config = dict(
    lr_router=0.000787,
    norm_eps=1e-05,
    tie_embeddings=True,
)
Below are experts of layer 6 (counted from 0) of a mixture-of-experts language model. Rows are named router (the router's row for the expert), up (a neuron's input weights, with its number), down (a neuron's output weights, with its number) and show model dimensions 0-127. Each number is 500 + 25 x the weight over its row's rms, rounded and kept within 0 to 999. Numbers have three digits each.
After each expert's rows: "raises" lists some tokens whose logits its average output raises strongly, later layers aside. This comes from a sample of Wikipedia text that the model never trained on.

# expert 140
router:471543504483536519517495490503510496523504489534508493568460510537508479497491499459490490493497482497428486468481466480531479479491489520442533490518491506511550494481532476511479442508495507461505450521512479507516504484503496477504502513476554503453490431493523520507499534488477527460496541538514479517465511462485492499513515541470513487532481526534518535504482499500494500494513
up1:484500490443493479493552505521464500473502481525558472516456529508491506518504472512504514490530482527525478476493498451489499508483504480516503476508516483541519459484516487529495490530466452481492488472496546512534487510522521447512501493487474466495554469490509546529492489558489539437497515511504451535487506509496511487502521553526523443499513515507505534493490499491472504512518
down1:522530500486461453464525549458521505506495521508484480503500441467508492506484479473461545539492513535519447456500501495509515521516492539527453516492511517501513535466506501486492478471540511477476525507480494502480471469474469488506536517538566490544508516488528484511527448504501494507474517499537493478472504469481517513546490481544519513472484476535489515499517490505493483488542
raises: "Wh", " period", "It", "This", ".", "L"

# expert 154
router:500553512461529517500495516459523458521457535517508484498492471481479514475497543481448500462508483524510510518476525516503485512473491499519522519502503558486516468501507541530483495493504507481471469556499439529502501495532520524497526526477527515501493464492542541495483513463440511468530444507482528484508481500517501512522477513521492486512471552491498503470458529492477493490539
up0:509584450494474511510515493529485493498473536546470476497479475520474513503528545493480553494506494479475526482528463493523484487545536522453516495535475485510534447486463530531532513489501478517474509484526502458482484482500505499504495556526506472472506515481511510469461496507490471506504496516538520469464528540460512499505495518506505508496484472470460519499544486490514507472517
down0:523474503484489453546492461472501552488486523504460522460517504499486504478519496493529511466476526495515523443516515476524491525494494469514501523499520524476507484487512481483532497457503509540509526494488569489426542506510526456499517534488487508494466502544487497518487470500505509514499500534499509457462534501511478463518479479496520559479491460541496513497494526541519511457487
raises: "ugg", "umb", "uct", "uck", "ush", "ift"

# expert 58
router:460513518500486551511470482486504456488435523518490473508470504489494508484449544474473468478534523498501473499492468493474478496518522545485515480507500462509514515471510498537533453510466490477495527539486460539527528513488521462513515517485521529444476472530525498516514471473470513506521476533520520546490483495518527523518476527506465480482507519509536525500471514511555501527505
up1:477518467505524465509502492467509562506484490485507490496487459481476465439486501512479498500504518509519521508498498529484539533506499483504484523519499510490583476487522482509490466544488470511516469485525448497472523517485515481479483488545470512470487474505509505486543498573527522516474534504511517517471491495525484519470483495478488517531530515452506507467479449545518547498494
down1:527493474508479553502455491487438499490509550475481512551507488525490496488512502518503479525478509502505474533540522539486519482542542532498432483504533474476511484525462549463489509468517474466507486486468508518513502545491486500526483519480477532485527467524504500509528482495514533506515518472509503537524496459468517475503453526480528525503523489488504468505491496510474456450518
raises: "gh", "ce", "cent", "eme"

# expert 178
router:503494513492515494500437511510498439506464539506498504509457502472483544504453518510520537471505531503491506488496489535494462507545504503488495474535544479525492494454487467526477498541497498491490483495475479540498514506531495462511488516502528475502478494492518517531524541461491503471514502546524492528492449455504559510511466525517518498510466532498520518457466557510487482541504
up0:474476467496497510513457491537503482499501549521451517495435471526472490501511506479478493487505502531520485545514500510496498576480511490465502516481419518503520491515520479512462498491491453499480526488508500489502497479500478484498486482456489510521471504514511537503507488480523543490531549477495529536470486527494547497438497512542531514513524534538513483490507475516499470525530
down0:506487485492541465522500516494509508465503499484492518458479500468487542498490515522513508515497433507475519483513496471525472478500491479491463481522477485491497516425500473487503494532525530504504546442497499474544501503485488529445497468518516527500484497571473479497498477474523545482540487488538472504521542520527486512530503531495522542528482502469548515498520497515487514517451
raises: " through", " upon", " between", " across", " overall", " along"

# expert 134
router:460525503485519523500479491501486438508451500503487517517496513457488476488482547479517517425526467503489446485491478531461488504524537521487486488507519481488511544515502492491512468507463511501482465515491466549511523523524500517464465482471522534509525483480486494518504536459528509492508497523496532524486494486553504506522458513509531509478471540488545524454481525539508481529515
up0:511475484514550510533491455504477461512473528493505494494493498506515505525477488481521514445529489522477528468526492563466561505512529494468484503506532509467513525539507529474514487530494504520489542466506545484456554497504498504464450522487488514509490499467471491486469512497505514563526486541491524487468502450484509505497491530471513515491459528455498461502521502511488479519500
down0:498547526478509479488542531501494550528502513443472470464523504480454506486524467494474499513477519533532478483501472512509486516541486536499468483505483456465493482506446489528502511461493492538479505531500499491557464539499505516511492489562496514525524525503468509517488510525518465487491481514469537479488496523463519493461498459455505484487499479524521513475494508544545520495524
raises: "ing", "ings", "out", "age", "able", "ers"

# expert 90
router:444501500470485519463495458464496472540489542515491475480507526495500503529484490500513492457477494482503514500468480542517510529530512537470546490565536504501490434467525498527450479509516514497519462520482499522528514512491524457514484495519515511491458471485538543506481522533475513473505525520517503516467445515528506516523502505509503505475472526470525531472500505493553473491513
up0:468504518539503535474531467503519500500517539543489443518468534526534507508500453500451512466503490502532517477486530525479511502514464513514482502512500485521528470484512482514517451508482480441548488499452442530480494458506516464458470497571526496523498510504483534497492517530473507498510505503520504518487526503493509485473477490484509479501503549508488502487523522483559512494468
down0:486488512544480514473465476535509472533512499483491550502506543461488488564480522541568485541458500469490499489523487493522526485482502471517498508487465527476459495515512484499505527531500484486444467485520497490493503520503488525529455497488503463517515541476504481535525526510468485497512500562515511497513523469532511488490527514498484527483455467473485491456521474470525505525478
raises: "aging", "anga", "rio", "ado", "room", "ming"

# expert 43
router:439528476493514537494509492465514473489453548544471465517453524511494468480469492530489462506516537520499462479495507512509486482546502489472549494532505513472495484500548504503490485505496519504529472504462445495512526507493509496490505537507510550474498463472541535510478492504461481521519487513509495535480482503509513511526536506512490506494459541493545513442494517534476501524541
up0:485472512508451524538485506523473455480505510530429517498529489425455521531513525535484522532467480505473549484525509480492499441510526482473489513521524531507503506486490515502489499510532462504474501509468470496553522532495516516519534517490502488486499506499445523536456520504503484507490508509508488491491502510470534514513457481454532477495531488453473503499490486490481527525525
down0:518466483470474465520496530452477487510503495495485465473517420493475489526481563481500493493505477515467504509474465477497522528481499497498494500457538525519540513492535493555523488524536545528527484482475494519491546517497483478493462539517550484520518500482516525477532522490516479497454461495496494524515502499495504477555473503538519464500524476522466509498467503531487504512490
raises: " always", " must", " cannot", " allows", " serves", " actually"

# expert 72
router:483511505460514516474507522475535440533498514519463508503455506491531471447434532463517516488521495451463497484476469512503509525489483508466509542516551521520509482483501498519477489489475459496516487530478504512504488502497527490497487504488524504483502487499492546511482512492507513430518456548524497502481474489491524521530468531485486519457476526519505546503460546514534520523519
up0:479454495529505475487514510513521494485529486513509501465500471480500482530500509465506478458471472483501463524498464552519499502480467521506523536475482549469479512482464509491478484555474497479488452481487499517562542512485504522496523490485525501487509513501505541493511473507526558499475479517536541494471524475530488485507461561522477527506464498522500470525495554529501502488547
down0:498493508499488485557509500523495520501510532475447526502501471515511477487530507499517486521490521453515530480472507499511506536522496492490446472518506460423495487483512459523501504561512498516454499515465497491481490499479499489506501519515531493523499522484489463507487510544483503532529496539518470490540512501457503515477468483477524510546513513501474537469474450515463584498496
raises: " 2018", " 1915", " 1932", " 1941", " 1945", " 2001"

# expert 248
router:505573526489494506508489481473520483459449531503475506523452503488538493486498551505480495457499476502482489455511533493514517480528480473474526490547484537496548462472536527513496492499509505505520482525524496494478480514543524462504504500487539518495451451490528542499471576504479501489517485492507477489488519491523487515537489515528488482461454518481523502482473514526502486476498
up0:510435533502501467488513495519492441501481476512517508525496446492506514537472505485530509500521523482508518535528505518514475516473542455478514499512522477515506482520507499456479541533519509474501520532463483490516510515540499537514518503490543513532495509478503501493467495523458506526482506500562490517470504497480473501521467475551551533499467501468511505526478443502470479450470
down0:528431552463528512517516527483496451475486498508496478485490514430508489503518471498515493538535532518526523500491480509531499493533486472530502498505480510531486469533495479510479487515523562517490547490464519468486506489529491522472530499493506526500482518504467498545499507508495487455474563491487533461470477540513517499499487462483528488497466505529529446461483515482504499493501
raises: "ult", "ode", "itt", "otion", "oot", "ost"

# expert 251
router:495490537472499555488483469485533461509473507522481488531475482443474536477465530458489463468557553477481473484506522491480491500521489534508538520513484510520529513519531511524495469511492509446509522521502496514515535481498467489469503518508540524489487462497542524544483484468451492471524502491498483507504488516488490515519494496500425502497493558487511534469483490510523503506512
up1:508494531465478518518520493501500485526487530504480495484494477494521509510498530476473489493477534502498487469513482504475506491507526522534521530533487516518526464513464492505477503460467526516492521551503520510483447472513537461487461501494483503487450479478497492486487558513498460472543520448487514467523518504473542508485562455525482484483539525491496517454505578469512494518482
down1:500484495472494519536497492493484465454536534466510488533543456501501472464456438487498526482501486513471467535525517503483524509491460514507540476481489502469505508483499520494495483495527485498542521525489509543516507520521477473538542522485465559519457518494479512496505513481457502523500491553510464452504527490539506463516474477519470513526505553479511468509506498524533501483492
raises: "uv", "xt", "ye", "yle", "ft", "mb"

# expert 187
router:481544500463478540483509482471515480502479523519458499522493498494517481449481543514518509462488503504502510454489498491521517464495463472482493487527497526516555500468489505510481480507475493494538536498512468496496477527507529452520511537469523485482492510499545484491505536539427532442518490510507487531496454483490526518550504526529479520458462524516503547479474486507493479520506
up2:508513511475526525499539538563490522525494502475509511495468514484510520471494520529550484439527512510490498438460499493447495486462478484520524494529482488514501517466466489520467496494480473485492473525547486489472472550527491487497449534472505483521536511517492543462500514519466504512523495506502463539525474510485482555522536486504463515530483499468473524519494487491516509514484
down2:492537490501531516519495534519491496493472480509489527529516476521492516493468504469477455498468520494506472539504491520576491514512523513496506499464463493547513496527452477502508532513448509494493466476466494514501549548480489474527544485457503491478482518522475489551509480518531513548491477509529474481487489504499518473465508485485481475499475460464518514501521491510567451527504
raises: "ily", "oy", "oi", "ene"

# expert 161
router:462551521480522528518474453451499476477513522524519503505521527502512492512465514506493475503501546485479533487479509489511454496533491482523554484519531486490529487501573490519503490495485513484521479536516474454505544519505479498480470505500520489484469443491543525501503493463459507488519455488498513548468457501524521480504506525501514490487479550511569501510483501472507478507507
up0:522497478477537501497559527515502476512510527494499463485517496497499501539545504526486452507523503482509450543477496509483480480517472485483505494475549539482495504518560495541468484500502460492510482562486511507466473531497463511517474522528500492526513481525525567541449502479483496520504510469531516465496492529466518499497529502465510499479476514528480460534479470502499493471465
down0:520524545472533507492522511503457530550524500500502548543511470499509530466498538489495509501568518499481515495500485486493480503497491526491531520471508489523500504494504531460491475489490500510491503482455426455493487498490496502508468463508511446491521468510466480521520526491483553483528452459544502496490503501553432508491492490467496469488504482520531523517510488496509542508511
raises: "fort", "vel", "mont", "for", "lect"

# expert 136
router:500531494479481523514523480478476466514458531528517494493456511482498509502502524476495521455467502493474472498489520554479493485524533518506510520505496499494521485519513521554488467526464531475505473530506486525508531511512475457493462511475537526475473472475522492518468474486470510489497452525476503570501510472515509526541478520474505492471469539503573546451506523513511488511522
up0:497513511466530522470533506480480482487481504534471482547503484562477512543511507482497498485497549485502568477466494545474538467498483533494499490500497527500520491467516530496479476540459532510505529449504503471511510491535484525468517474486477498464477472466443476525490500503480511488500518483436503521474528502468500518515485490478541516488542531525477492494477540496514513476479
down0:496492498437454465465488495494518528549534502518549549499515494522492488459496521499517487496540492513510486516490502497529454512484541503495499469482496444495505515503466506519516479492515495487536507555529514524522535492545506495512481526482526481539511488495554521500468532494497528505473560503468462489503502479478513504487480504452494483477444506451517461484496503472517459492517
raises: " basis", " way", "ized", " —", "ised", "lies"

# expert 71
router:473528479452492517506509514515476491491504504562533519526494508507513532476441499483437492456523504478491527491464498516486518474513471491488501519519486490548521476529537491550452475521478482479509495499543489473492496500522537463484477502450511516477477465484510557484492490507493531495516487514497532510499510464501559510547490517485494533492473532480547525493489532516522456505501
up1:496511521484531513557503515527506496511485487495524530500485522539495515491441488485517473463527555497484485518489523460538479540539520545480518467484494488474493491488518521507525473511488488491539463518503447474442527490526507470436478522504529485512462507467517505504523489491532505437470496528504487498524503544478498507506484523472500493495519528518459522513481506498532445475494
down1:492535493518507491536514470489480483474516502526494508492466504470484520477495499511510445469520534496516492493496520559494479513475546496508499518508481532513453503491478476501499456505463480505515533528505480503490454519466471506518553495513488486472557448534500495489478510507548442502469520466502537501526471512522462480499525508476496526505458484568516534492544513526520498469505
raises: "omm", "ident", "fort", "quir", "equ"

# expert 219
router:499496494505488539511456457496478481489504519539485508512521536485543467508487564487516500474486519498475494495448487461497509507520503519507503495502489465532513484502513525530521460536436466484493516523517505517502518534510530483459520499474513494458498477476497526483479499484519544519499496494492476514501479466524474454526490554477520486495457553524536522486468526551557483483520
up7:497535501492474524492503453515513508509497521503453499534478478497546489505491481485493521520500459515519508506456565467491482473489507508509452515501543502464479480548518522548565472471503488460505500530504473512523488487500477533543531492505497479497526460508509485519481494506494529454505486473461525510517489515492494487522444544535530495478486490488564509474505482484507450526490
down7:507482467466492531504471536472488510510545506533503496498474484517487503520500537455463514524523519506507489434531515483467502513538458511496486500516503549463514545485499503476509522504522493498534524498504489532470521465438514504496476484522475543522483477497471472510502509488497489556512489543500424471516538464507528488495486476451510515505520474543525489466476519520509491506511
raises: "s", "ather", "ston", "aker"

# expert 198
router:483515530461494507537467525468489477507475508523521498536421516491481463521479507522464484491474487511467501479503488492487490498497503482472546516560515503463518501534514513518523516534471462471474483509496492507520513500491469474446475498490532489478501459466535511500512553493484519497494509547529511551490474464516542470506483543506495508519461508476525533456514490540489502531507
up0:492522526467522452489511499476473487536556472515489512516464477448429488514461514513540508482470508466503512483479522518486476505463552506453506488541501476517503520483530483541508535484514504468479484520518470485507498503520526516511524530501531526436533498527446511469537522488505522493517499492503490519524496512503472495522534442521492492512474525506508494524495515527481495531463
down0:486480493491503464466473513524509520517534503528506520510491472466539564491525510529514516517549511496539503492505498479439497446507528462497542485475542494469517505516527494503508455512502506420453457520497453509481461491476500507497491486534498475506469539542462486480514492492502515528512500520545514511488510512507520489511486522496533466502507513513491518488507533507438483475487
raises: " by", " as", " in", " at"

# expert 97
router:435485493496530525467461527502501452513460498521490528515468486484481529489492531473510520475509517468505480508476484507516482511507478539468506533547484517505535469482535465505513487526481504476493513526484513526482530505517498470529473550523511466463482485504520508558470474466485509494546532510549466503508468459494545502535523509491517477489471527507521540497515522535513463467510
up0:507500501558528508519504492467485458478442450500512498513553529471522530495454492507505483492494526498488536549531543485496464504491517521559483470469480508518524464497472559528477493527508520477484479472510515504519487496507538513517500540496481486470481492528509488494508474494504543529543524521504548510474487475475496497495486511488509526522474461472552522468475464484499474511495
down0:482516546483451523493516477537442526482542517516530507445519545502508483511507515539523491496540509522482489525518510501511510470541472475519517506537526509478484493536519497505470500515505456481509510511498491501499505490465501495488468538499486515518497493555491503442502515500497505492461469528469485521503466475532469531504517474455465540548445483526491472493481468525483482456505
raises: "ved", "less", "not", "hold", "lies", "ily"

# expert 115
router:470506481528502514486463526487486480507489507541456479537516541477503476498476555479487487465502522501477495471428481466452464520508531526511512500474488487514514500513515517543525466569474510450517494522537536510493520526497530521508514513510520497456500446472496485506464514502468516521514525492501475494492479460486499467531533548483518492508474534511510509513483545529489493514506
up7:506473477478484528519529480519481486499498517449508462501466457508542471534505544489476487490553482505496502462510447510445476519496497489505472497498526500503506519551492510486522486547504548446508500494526498550510456512490466526518526531473521508497531525481507495517493495515477467505512496532474477463453473464544476500507460534510521482526457500498516508529505480538534501506494
down7:554472537475521530513543515501493441498530484467489515475492517519503473528478512463493489480508484527520495465516503477470556514509482501467491540437484509472490492453522489505518524524517504494508466481514489480492521514486517509526488491483556526439498517479517466483518534513492525529459504498511541483470488549439554501489533479489504487495514501467505520484514497529482486480523
raises: "s", " suit", "ores"

# expert 87
router:486550506449520515474447500491504446512462554523498494525500502463514508494501548449513523476510478529491490483474466511498481495480525476497489495515515512499510474522507472523487509509461516486478514501493463496480509523513497502472495504498488520464495466508498549478506522444494505496528473540511512569532498515528513472579486491454532515492468497482519492499507560511489522535485
up0:514491534510465536479527520479533460474483561520488491468525498463517526499512509470496528506506478492539531521479492461487555522492509496525530516449489526493515477496531503533468485549513487491507493460535481476477475484487496474469465535504462469517467491483502513538476502480528505504477510497508492506525503497508529468513504512526498520439511528499494555491468541546457486457501
down0:496521484510482513529505550544536510492487493459538495509433500469570493506486515484480500484508521512497544499490527454499489492544525480464453546478494458477489479500500502517517491498484540525499461506487504530474502477494499486531503490450461479487479480540498515444528460517490503505526508506519557489493503498467511508532521515498486496502482500487520505473507490480526504473577
raises: "ured", "ulated", "iling"

# expert 49
router:460524514514509516476486464517500471490438495528488467518464485516514512501477535484438475495540520497432544501476503493537506490516484536476553475507488508510500499457530491523502472515505464486480498513488460494482534513523471462483489493510539525475482471525527549528475488463526505507542507531514481512519479440523501500523487525495500501452481524510503514491503489522504472524544
up0:529496512504536511520487521502529487449472493499467499571495517478514501525502531528485521442434551483516495513493462505508527518535559521471544539459516491466496512467491505502518501479501554475504524491505468501497521522476474506457522498504479471519467488522468496491467515533518542514468460488534514503475489496486490498518506503487468494454483479510519496514492526459479525527487
down0:538485473493513518462476497525504466470510485490518523530529503501506495512530503513509505493468479522489469508465518480514442505438440497499481492502484504506521516508495490547518494510463506455509520521573491486498526508524539472478527532470487456494514497485496529482507538512525547542506528503459532506482480505447495504492503471458536476492492543503522458480472528532501496471533
raises: "ult", "irc", "vo", "vi"

# expert 51
router:514500495479504550513472453474481498528464507528473484536488499445474501493464538467487507455522513472494472499521503487456519523496471536514524522500533502517560477513492493503496482525512536474513485544493523531479541485483503472508517508544525557480502438500517485513499515484465497461539487483545520526498480496492500503550521488506477489472444531467502505512482482498536488491517
up1:523518488457455559481505532492500463505447485537523538513505501502486488520469496482506510485508499534510510547490511483478456498528479517516491536549471521545539524492474497492497501493484503529493486511551507477504490484513530494485457499482485464490512465506483520568460504509484485493518456470498490523460503518496475523533497508496497521475484461564439484503517530514467511480515
down1:496510544528491508515497473486488527505464477467447527496507535478523471489508485456495479512474483489492492518434538497508520486532480499514480532495483516530497494487518508499536498515507515501532466427491528456505463496486530516453468500457526507498475508491529509516493485488537529566522491503478484521539514527497493503487425511520485501495469519478482520538553493537502513522503
raises: "idi", "ctor", " lived", "aring", "nce", "iner"

# expert 192
router:492541514472481513497507465483480514516495495500474484548498523464502515496469538461451510450526532522475518486477460512475500521483495511502524528549495523492550528499520506504517448517489514438495509487474526525503519508493499488453465536478535470477513505465520537527478485471489504497495494523515488563444509502482513484516462508494501473494467517501550506489492489522523535496555
up0:525465509495493527484507532550478530519500498500509440529490549496490517502462459518514507508509541543474549506486501520470461513500495510482474514487510496509466487517526479507484534501523504461459494485511540512535516545449508455529498499486514533503476477526560505491510490463496482460530511507498494526440466482543486483527472511469491462491468493510544483488499493515469525480500
down0:560490505501534505528531477503491492491491493459522535544483547524486500532524540509503449474527497467452489530524526545501508487531495482490493492478446518499481524529459530481487476532496531494510502473468475480470530499535511476487505458490499496544496539463488482464520514514480508490480531510501510479463509538452486478509492522499492523444468501512546496478547497482503493498473
raises: "-", "uit", "Other", " whom"

# expert 54
router:480531550464485541468482527518487457519480535504468484533506454515508537492481537484471528481558539490458529471488464511480493511451484498482522485467501491509479477528513492513494505524490524443501515493530484474537518498518497506502487501511494473493494490490532562498518495504510485452543451525490498503508501492526536511533491540468485487496468548481540529499505547498494525511493
up0:524518512483473516508491470473516505507488510507477493514521473511493500532494496472471546470529488485467460520506453504485475489472493527505468489474511497519532525528518476490511514520451506443540516528509524471523485526499500498505481496468506475463489496487520572515482476499508471486521504550513492522526571524453563550476499514455498490509492502498526470537506441475503508485493
down0:440501505504513493521515541519487476557506473479524525508502472480493548483535518453494564454511553532519498502486467500508484517478471492517535483481497479516532514518485482499478475505493487468500462470491418486508523513541488519518495479530541459503500489513493467541478521484496503530534515472507477458502528479523504516497505472487497491476492497488517481523491476497498571513515
raises: "ule", "ult", "uring"

# expert 220
router:490518508496494521503526524469489469521496504527488473522514516510517468447436523486483487480536528487480485465515475492490509492490489443512552508538551504522489466489524507532492510522441479474494535532507461472480533530492511492503478529519529514466493499515509503533462542482509513473514462494519484516482458463509471519523477535526506517454459540517504521479526484480519464520521
up0:566491476543480474493465507481533487526488493461525484502503504533505520474448510492484471479567548510500460453486505517495527439500515494474482465533518506541532541475489493491465472546499463494470526529503486448509529503512488527478487488483560485493519463511480511534481510506486543490526461509462486506494480499514520514515506505530492512500520511499521490499506480496502521468524
down0:528532487424475501531490478505535479526508522515524496542509497509497498481453507513479528499502507502443446549507516489504491474487481504509455478483521473447454520477522485493547505501504499492514516484485500501501492500517500537523507481512529466499540585526484505504490492458523490483471457524468502515470504538486520474488485482486544473511522531494473458518507527526512523515511
raises: " ago", "cted", "nce", "bes"

# expert 89
router:479549493486492533480474514484522467503459561502467486484487458495505537461487576498503507450512523512480483486512506545509492484511526510476503521529508540487549464493524490522467479514502519503499510506508471502487485521486518500474502507483548522499467471487539542515496515493429516481520485477502513482491480480502508517543466501514469479493471561482491505479470554535521511492509
up0:490568478512505493491477499462519489520506525467505469495473515488462461482461495528489507452491506494452463530493481502505448524485485522524493488521520507504502474514500540488480455476513515514544480499535506477504544513486500473502445480449516564480515520480516517486486466522579493499433515505534526532501493531509512494493479525512514505501536494513499507492506499471507536483513
down0:450478507480474488515492446464488485471539507503537555492493500551502521524490505499501489549540502507507526454493509474537494482516450510496532493538458479493463481500524497522512480455543495474523505490517537510488514521519547464536512500501480514513531529507509510497475509474495478507533508506467480528472515543515523499461476519488488481521499447457504508491500449520495447525489
raises: "ock", "ov", "ow", "ugg", "unn", "opp"

# expert 64
router:511570499481494531456498513473498472485467534507465529527479485508467521450480547505490502480516471484471488484496528500510499486498501507494525508486461535524528496513511485551483477565493474508499540521476468491466510504567509490468510502467545493496512475465530520522510544508437479480494498538517490539496509480492530523531473513507486479508460531475492525494537491505497481492477
up0:494546514468492511494476461519498506460513512488485497510445461461468495478532508480477521469490499511506507536510498501542526479500481497521475494483496542505483454513517459492496501459447454471534551488501509534490516494523505519485530478529507510480463479496488502522512493454507484536536490462541532503507495517487498529524454529527531448485537547526514541496528501499535484524512
down0:479468475471530504513471468511494524474506474551516456517467485489528455457496491490486495518512469479532490485517513496534482484426508528504521483495481481474507494506511519483451515491514507537475552513518518517508508568508470493488493529493492526506489549516482504529559511443534491551511466539490514501512494477472487495481487546498465495486468485506512499476523516505525539523490
raises: "irl", "aging", "iving", "ability"

# expert 231
router:503500489487468554517493491479488475514450496505473485524490526479498517469460531478485473458558528493475498466497498486493495522532445483522523481524537499573521496467522474497535499546452489470507479535499473503478523527529481500521487507514564513466456470534507513500500501466522500511539515507524487512512489497512490481504523499496477528480445523483521529492480508541527474487514
up0:522480515499486506517513499492518468489491502482454533459487499502481491497467511509508482505481525545470508486471461517525517483524459508510529458524477472520482531525433504531532495526489532503499491537499492552508483445513503444478504497498499496454509462563483483528519541431534517517539506491502483530498485508495465524491510516490485484508514532538548504474469474504524510517497
down0:502509468480500477488481517515511540530490477485480501547495476531495493476507491511507479503524501513497500469526500460520515486451457469530484457531502528527484475523533505509511506504547521517430516421488472516482506490516479470504465499529537468487499459493479506492559499495529539503521524483447505489512534495493506502497505539559480510484509500506486525468483450506535530506529
raises: "vent", "aves", "rea", "used", "bu", "lect"

# expert 160
router:491494505503507539510495440466501498503485500524487501493508504491498519490493526513474479436511504483461505479454480507486478515484489479471504530507485528508560414525547501537484501487479487438498487539503472513485544548529501460503517512496530486498498471486511481474508523490478528500522479512524471539494451467481489499499510544517514531487492506511531524474498519523511501555553
up2:536494506495473540497464480474515505483493444491486481499471425531525481518464486499503535487544488501530511492502524523540480503475503528532527492533508520497485504470494498527476455523488508436465500496523496482532463516513483510518483537501568513522544490490512476519497481489457476474519521490506496524478529467492505464482512489486471486518554492508502500482550540488510473509451
down2:497506534514499506539513537478505476487515549446525519499528478532478524528490534491503462488502473483488482527498528536492488509507514501472488492469496490504495492543527493498523540496499495503489510491485475466576489466494482494520507474514541489539464508501478512484480455471484493483472522453538531459495496553456534483494460488537546536523497471508509491503477467454490537468495
raises: "aria", " saying", "aries"

# expert 108
router:480572478497494545527491454478466476521512496494511493484501509496502483464461521474501489460533523473507496510452477515489491528527511527472534524526505493484473461520510498525503530494461514484497533515473488478489506521471513454513473484491534509447479508499574512517487483497466510506504529505546486534465473472488515494551519526487487455547465527479530518507545498505508505508519
up0:509479509524491503516458508505503517525479486501460489503476485478469518511475555474516480539437452507487456510474469496542500481487490512481512502538478517503510505517483490510487478498528542502501493453503472491544515486477487481506466541525486520467491474553495554458552470523499530504503509458449523507489486534486529504497479500508508532534505547537492503506476478500534532527536
down0:550490495517475492529470499479466527467508526488493469547456529460516523454510496439536497536530512493467531498545495528557484471506469462485489510537525502514528468496500514526510525487498478467483495474461532502547496529452508473492488528520501499482493487524464475510508495557516491488477509527505515507494481483571482494519469480492511481533468513511475481482520474505507507493514
raises: "cell", "ced", "cel", "cest", "cing", "ches"

# expert 210
router:451524508479479548479446462468529484482501517502493449524502469516498521509472518512455507482542523478473506491492502501486498485515447520509535513500503497493547490502532539532493444506487500480532533509503485509506499522531509450496487534518518499497483467520566532523506506466465508463525500507490506517495465517510528533543485497486465448469474530495502507451474500493533507504525
up1:499476476507520486486505478489451558459498503473503521506526519546471513509513483485440524463478495541508465486497468491449502468537481481523514529493448562488495488511549498525505493515449465502502519483463510509503488466529497524489517495476520474479519530498457512473495479519459485546489516510498478509517490477524525490534530522518488527507547545484522532485498493545505509494491
down1:478496525511498561527493540510563471509498505511480456516496499483531503468492490507522446502531475458501477515506543466525496504500471489521486509513468436517488523502427529501502485506544508500497517534489494499502538500510508422455506476558492519486482502502537561510499514503515514466547492521471498496497504504489481482486461497512517485511459481485475498506524505473520506496499
raises: "xt", "ff", "mber", "ved", "if", "ile"

# expert 19
router:470519531496516548535461509524492463538474491563504490501486531504497493463484518461499495468529510493465466499459479503474460527486496517460482499474495467496532504498554477534540509520488495488472487515525481510465524491493502515512502505475523488433524458456549512526502515473491492504520505534523493506486503479504546490504485533502472541540472544530519540497494515535520486523508
up0:516491529475497547490459499521440474547465482539487514517475502519515512522522524553524494531448477537521477507472452529490536472468472490518509465540515484520537526511476486434509522507497506488489483512483508512489459518520499506558462489483538494520501475459505545480532468498458529507523504516532521490511482532482487496494484491500493503492479523492472535478497483530491489498477
down0:500482461493463494470505506476504489512477516510472540519538542515467481511501526495500505530549517477487491454490538510482526490496533523489524484480472536512485482515526515561460499493487468452489518503478480492500545485498518496508513508519496541504482493516532501437492486550535494487482516461474471484494509510533496501524506434468479483464528533461493530495485514495464513546552
raises: "ui", "ius", " Pictures", "ares", "iri"

# expert 174
router:471513562460484543480507450484525469513489497516486492521489531488478503522443512509490500468531471474493470496493466486480478519483518519506520518531537495515541511513525500507497449477495497497504510535471495497509559486486500464523503532495533480493505469497523516512463537524459515466530469519516524549452501517509488524509499551519479491474493563476528549493482475509516464508509
up0:487522476514516481517502474477535518505481484482499527462491561464501525475508501483456497483471521509485447477512504497489459449553538492477512482516490512515516490485503468504490491441483529513519518502481450546497498512511468479501454456474461504473520530540523499468484554509501523494525515505510538498515502541524504520518474532512471462536501495527469508492512498479550534532498
down0:525477495476498543546497469496491479505505475480497485481540507512521475498501491488521509476528452556518477500500502488493476524485554514475477499457506530486506516476471485512434493454521457529508480449507497554531487559496478483529492503532502536494512497473527513523474484509494505473520509522517504532470483523525485511515468504472477492490480519465501567519559512483478486471516
raises: "vert", "uman", "maker", "vis", "ker"